From a checkpoint of a small mixture-of-experts model trained on Wikipedia.
Size: width 512, vocabulary 18323.
Below are experts of layer 3 (counted from 0) of a mixture-of-experts language model. Rows are named router (the router's row for the expert), gate (a neuron's input weights, with its number), up (a neuron's input weights, with its number), down (a neuron's output weights, with its number) and show model dimensions 448-511. Each number is 128 + 32 x the weight over its row's rms, rounded and kept within 0 to 255. Numbers have three digits each.
After each expert's rows: "gets" lists some tokens that make up at least twice as much of what it gets as of all text; "raises" lists some tokens whose logits its average output raises strongly, later layers aside. This comes from a sample of Wikipedia text that the model never trained on. Tokens count by the router's weight.

# expert 30
router:156095146181139139128075134100074149178110160181146118184118193097079132154231115122153153136144117132096123120156168102122117130107132117103156149151108127199173189135125140122118183115151076
gate0:119072138126116103131125126122103088156136140159193124140115093108102173185153139154084107169177123135141126150126135199155068124154137088133136131154175089113142066123131094131140155145150122
up0:129146168116095179155059161107085133141121127156186146122136188107064155151145098144070101189092110167134145143146161148174130151139203122100139118070106082079169079066131083153171098101102175
down0:132134154135114124131110116085068113129072106126150092103106176094099112107120127140068114116151139068067129194170145136183084161118103093152082096143102113122141112133159154121173138099116112
gate1:160090168110128080062132105174151122152071145141153125114097114128121142149099109117139168106173077083213093096070108145158138107099106229172167140085129122165120146111118145099112123164128079
up1:160110145175153121123108127193110136137170165087135120125091101135097123162127125071104130127154131176151104069088111118138116165126128132095127147121130144143132088149155109166064114129080128
down1:133126077135086129120141091116130107112135059132112149164124196164102165131180142127133141142130135154161110119102134111131176095096119085133096113077122129109093140099083083088101114146109146
gate2:076089154096143077126148133119157174153164110111155149131153140144149126068180161124126134160139071090144154087086086165161144199124168107107137134131158102178157118151095059157135109117079116
up2:133110120103196098114158095127118135150155182120139149114195116134166157135147098063123134179124108114129131057152105120174130136180116105136146143106148151186086131122120114132080074081101128
down2:130113125089124162116106105074121105127137101174128157094101173138216153134144103154118209152103092098140114131139093098136161145190108161159133091113133140124103146086085100150104101120107064
gate3:097053104182180106101158147102126129115161097192164146114129124113113124116170083114170169095108121205138162082142127091137094144130149149080129136094097190135151127116142115135172199145086116
up3:154138140090140095156111136103088153122145140110074128143179141147109099109078213087068135153179147112126139095154141123102149096170109119138155149143159097096151122127127068164093083103106119
down3:114116106140100083134100167123138103128174130162172115131132104169122128136128139091152141145151155096071218045108150100167140133124133119158082093124115155109155097145134087140150165200124088
gets: "-", " by", ")", ".", "u", ","
raises: " |", "/", " /"

# expert 4
router:095135107168130184166081130097088159108123157039137162143152133109084157166177081127102173079147153156117159097061109066167096071148128141092144122135106133110140087161120162101160161091106150
gate0:082126130043077137109146148149153120146109098148129118107149090131113165205159082140143119129101174166175136116127126122102035118126133159166139085092148158072127055097134150073054156177147107
up0:141168153089208097191125151092077108166173143139168127125141164095069113075090116156132142146116195104150107123152083191171179121154092107118121133154124147083114141181140148113142123115107128
down0:163129124143120156129152103112090133122049168120130118144164151117061125098067178163135118147125068110106116120079094085127131148101130147121165169133158080122188106181095167161150123114179109
gate1:145163154132112171096139102141144164133022087134135130143174090106102133183121221127165131150147098154104126086173121072094168120128124127104150126145180149162080119129097121087097147090122158
up1:189128087115137102138135145125175102123144136134051126179163144161108166109134052149088128172168116115133114171126143145137082116068106148116131197130137135108133062152117071164151115145101165
down1:121121160103146169143131124115097139104064123191154144138161184100158143158150146208144150145128130142119130109077145144123203167096072169079111135146095172152125060149143155103149186118145074
gate2:158119098075117134129099147141157139182085107148164115151189063131077105116105089157121119114197135146120102146153089110148052130139195161150124136114141125009129143145148133107101127097126206
up2:149171121076153108125160138105102140129146137102117176139218116115084201106120161151134078174129122115126152064176131172123129167077135152113117125125170096131145168092134117110108121137194104
down2:155151179168132167189081133127075088114162129136082122098157109101142146118103069150171160105127146174121154143121110036133133136125130145087107160115061086199140147201134168177209165080138100
gate3:142090109159092162117148131138158128163117075136143146121152144150122098118092160162070124097119133182105146143144128170115123133121075107117127133022135177134068169089103156117113093126119175
up3:140193089079135058102169082147159161119132106177094173106102149071098105117136174103128138133180091150075087092164175108124176141096146190186143161139166102093124143112159099129073113119151149
down3:130094158149049135092143137109176148134136143152142135140130161111088122112128159165113137126138098121106095158252145102137114133107122108098170102142227105187099147115117171102134094101130107
gets: ".", "-", ":", "s.", ";", ")."
raises: " Other", " Despite", " This", " The", " However,", " These"

# expert 0
router:134088072180111147184116119132070190144137173178077197180109154068129121172131123069120179079202115160099120168094176110103182105102152149058131178163141123129185091100213138108144144110110149
gate0:165095061203136114140117207162127126159031161112106114166153154145128127097137116097060105136081121150160094112130152166145120108154109111136148120122094107112154115135104050132154079122088131
up0:118150148103118127116165120063105129140186082116151134132104111161149131115118215143173132145145090133122158120152084132138127188121161110141088149143162084112085087106084220085140104176182121
down0:109160108142118080143170171179107119121150120080132100098098069162115064104128066091093149161181094126148161166088181140136080124135090152111139132079165090146138059126141093067148093139091107
gate1:079133152134177106134101141105159162108198131143114148183079128141148087103127130181074164155172122153182099180158103136142141112139145144159155193131110141132151134155119134126163179041099150
up1:050116149131096149103186152108147130108173170124098126098075102126114110102154175174160093118188128142158151177139147135082181105096132139164106154173090104089078114195108184119167137116134120
down1:072119143078128131127114116160162180114159108106090092065133187156089169114144083147139064104142150136217131095118165103163132140104124150141152157096142161177071086173227125139140152108128075
gate2:155136151199134175139151142123181133117134131131122119126136147100132105152143115140140122153167060117147140114133146157138163092112115121098071176108158126151052157087163137131118169173135105
up2:117074142120130137150115131108102169099069202095161143174157129148074156120153191113134192133080124200118172146116098176123187141105112110147052106137198147163111128140092113092127055150126146
down2:085136101134127120159126141150094174184100116123081094113108125119162100158114132109185137139140119135119204090171115106122135171180141174102152174153136110149094149108149141130137148146155160
gate3:148080090141117131116154146096075082092095172142104123125092136102154126210056138171120091120159101084176154107140173159101178108151099108146146112116206086132175100098124030171131178154113125
up3:140122132077115134127122098153128141122179130083159163153148118172070172069222094101169125161107125152106110118135146091172125179124143183147116162150135145142101162124109139092103162093158101
down3:138102119103184142158121101132164114118178117090137074104071128167085085120120156123081123133167100112097084113070162123071187140113124104139145124156087148128073149142096131147087084118143139
gets: "\n", " ", " 1", " years", "in", " work"
raises: " have", " would", " also"

# expert 5
router:075097093129115119166048150118129151143120187076180161140114176110108117162153117170118139092127079123067128121117137128177128152113167145165147139082138167125158154134141110076214078103112104
gate0:085113158117117115096122146089104160126148120164138114107141179103104124133139115178128143070166116125132108127139160135170168143104102109145169144100115130151166149132159119087140162107170113
up0:094145166127130171135110164138125180136153117128137119095077136113150154117152176206152141090132096101108122118073167150149156180098098077160170114130072151142179160149161115083137148174148063
down0:062109165140144101156156147163145158126156075130124129121121151138127094088133123124110128136110151099107181096104131139169186104154107127139166130109122120157125107152123112114127128133166118
gate1:135133176077152071112127108146195171145114173105111212131144127117138106146118151170100094160099168102137148079144122147159099189089131108095180159092125116136063158134125170123065044139116103
up1:117130211087107124130171144161136165167126132095137115115170130138175090112115167181129133176083150156077122056150083131125130224060083155084113120128096134091110100099077131119132069154158076
down1:114149122175086091164180147153176162177137084098119126132140175162130093113183112087144156141060155145115077100158158130066145092173095159161150059140130105167139079167106076165160132147177140
gate2:127136144070157058154074111145130120240133112125172188095183178127139073154127119102132143121123090092139052092163150172115112160132174125098157130120145160125117074157147111133127150178109123
up2:119114148089138063126115135142163111190135131110107132089161118130184080128122108143166077104091113112076122127161158168110117148115152156144196108168117179195133074146133152131115155174149097
down2:064087127114124142117145147145131186142137148135094106165022136156124168090167148130106154113143152115120110136133152079094091126109117138185125152116122137117143085109131144093143090139110086
gate3:156128089164190145124079193140138175110113163128082146169053201087105127079113161190112100141093098107068115101101166148153197116093106157101142131138115075134164166125193137091093153077179110
up3:117170092125122076127191132162141135155114117090129099135157096091148114144191086055143144136151117101255100112127156154169084092190109153152146120087140141111017094154140111115069156120125148
down3:094096146123094163142113136164149086105135213138150150117054154092155196123141138104093086058106145142094118118075147140143132152122172160097090117174084121140172130123132122153133126079171044
gets: ".", "s.", "==", "=", " =", " =="
raises: " |", " W", ",", " from"

# expert 12
router:117146076141185173133082147123085162097149128095113134166147184175155128150184111101140184175146147107127089105124078115167080135068163081123205144118157091136143200116142116144137154098123116
gate0:153089145104113129084121099083107091143131062092115155158096182117187146176128151111125158147170123123130163125169098151112062142108072051122136144141155091119090142165092110092076139152113143
up0:107140182105085160115140089131130026061190044081167134162143117124181168166133141131119120127145140139174178123155118124136152107128075112163103093142110095117106138117083107112116164162135109
down0:141149179146080157146155101107136119134182145170115107110130112186040111128115131128129108156078156119202181080103124180179164152143144142134080074175108162124133062120098082119134138173170079
gate1:102144160160122143173099119135056153102120127181136123091105173126157137098112185175136156140096149137053120105131147188113112131086129048163123138171101249223134152121154149195134197145140115
up1:125090093153115132150157145119130157156160157125136146102211083098122144175111128149100077120143130114202136154144147072183181118171079222104104148133125096113174096176115096106154149094121105
down1:176142109151161217124094152188108130146175121156097162135133173201148114120053106056094168168159134094131152117123119127135084086186114162107155216142161124136175113146118037123098101097128139
gate2:110143142092109083115182124165161133079145074184156116138120171158128198096139127105128122086146143109053079141064149146121151139095134117119121130170145159111156111129145145122122168156120154
up2:083126120136180119152111159136076120103141077120126130148071132115138156122138124143077203140178161122098093115092089136133175141106102119050133117137122053120119088172130157114104124142137177
down2:143161083135084112113123128109106140107117110113126133149106127077136093117178108150155116090105071117154162154148176117109106090140108155146137129141093158144134159161115090130126134159106197
gate3:119108115118133115160141114106125126139090115063070114102098126169153160180128104146117125122159088109109074134103092120116149165103064159151138094138072094095120086154147164130148107145153128
up3:115163133070103079063117166117087166182093090156111140129169097113131147117151144142141091130149133120155089097240164177132126162132225116053206128101095156154056091122084175134138126107153108
down3:134137171132158174090147171108109122118086115124184118125077096121109105133095088116075144086105120116102131113142136122146131119165086143188175161160120136146124162065118096160097149199117164
gets: " and", " was", "ing", "s", " is", ")"
raises: "/", " and", " &"

# expert 18
router:131042106109135100119146125141111132088179148110126141187130219099101137143157116122101134127157118147090151131122156175170157117147188152081134182172108097178131124127162139084101138123084111
gate0:123128102154144130153081105113084128144117173114125135135132162132129127174124121104120122124099078140148135113139120096196163089157119132169129102102180232173148147141160116101126156145138149
up0:149140154153151192149109150152147141114160153108099175159155101086092146097159107114135124101136151107111089166184098149065067151122120102083143142101122069113123120128182134100109062074112173
down0:126115104045144123138137166100078186117195162123117061075151146191128115146077079083181136154209148152151142172182139162190114105102088138121112177087088147162112081209109126174113091100148138
gate1:105146123143110154111099136139213158186121154134078143150117126113101135157159184120091148129091157077203165154116126079169110152117168183071109098168137184127136105182116155104131151126099140
up1:113122140133123122165136153140092143114141123143125080146197086147142111069121147047122126131077128139144092074142124109158207151099132130157134133142108153171116178130127127189119119174114129
down1:132161152129104166102118114154084096091153151092085104106131111149130114104131088106119103103110167190107113146132171145132119115108086097087147186127130147147134147141156131078090112167110100
gate2:095131142122117123163133162112143133079124100135166102123094140134161087137152155175123077055131151125115102088143120215171164121090100116114119105141123133129165164109127145144120123162085133
up2:115135129133117106153128099080187193183121112141122078096132183164099127132186116077174148179131126121155168111134176128119128118143080095070137129110112060132099126077069148104098137152108217
down2:121061084125114079117159136136144089141091171117166103140088111095085064159111185135136111163106061125133086135107133152107124133089098092119136148140145115159125083112131144127122089109163127
gate3:111115147097146066100134164089128210110164114087105154159132166106195086187154119144168155110138096160063108147098138203160151165055170043066138134144116114151085116109154151070124093151122077
up3:123084174061124070102173137092127139129184125136125142166160102166207083101089137222178132113131115201073107102177115176106160142106133074155089135144119073159079130108172154095121097193135132
down3:089146149140123119133136144090158074167152120149108166117160143136113112155145190141164102117136139146108101092171110176111166143117174116152132076079138129146091122150121122145148080144102176
gets: "\n", " ==", "at", "n", "is", "ation"
raises: "'s", "i", ".", " |", ";", "/"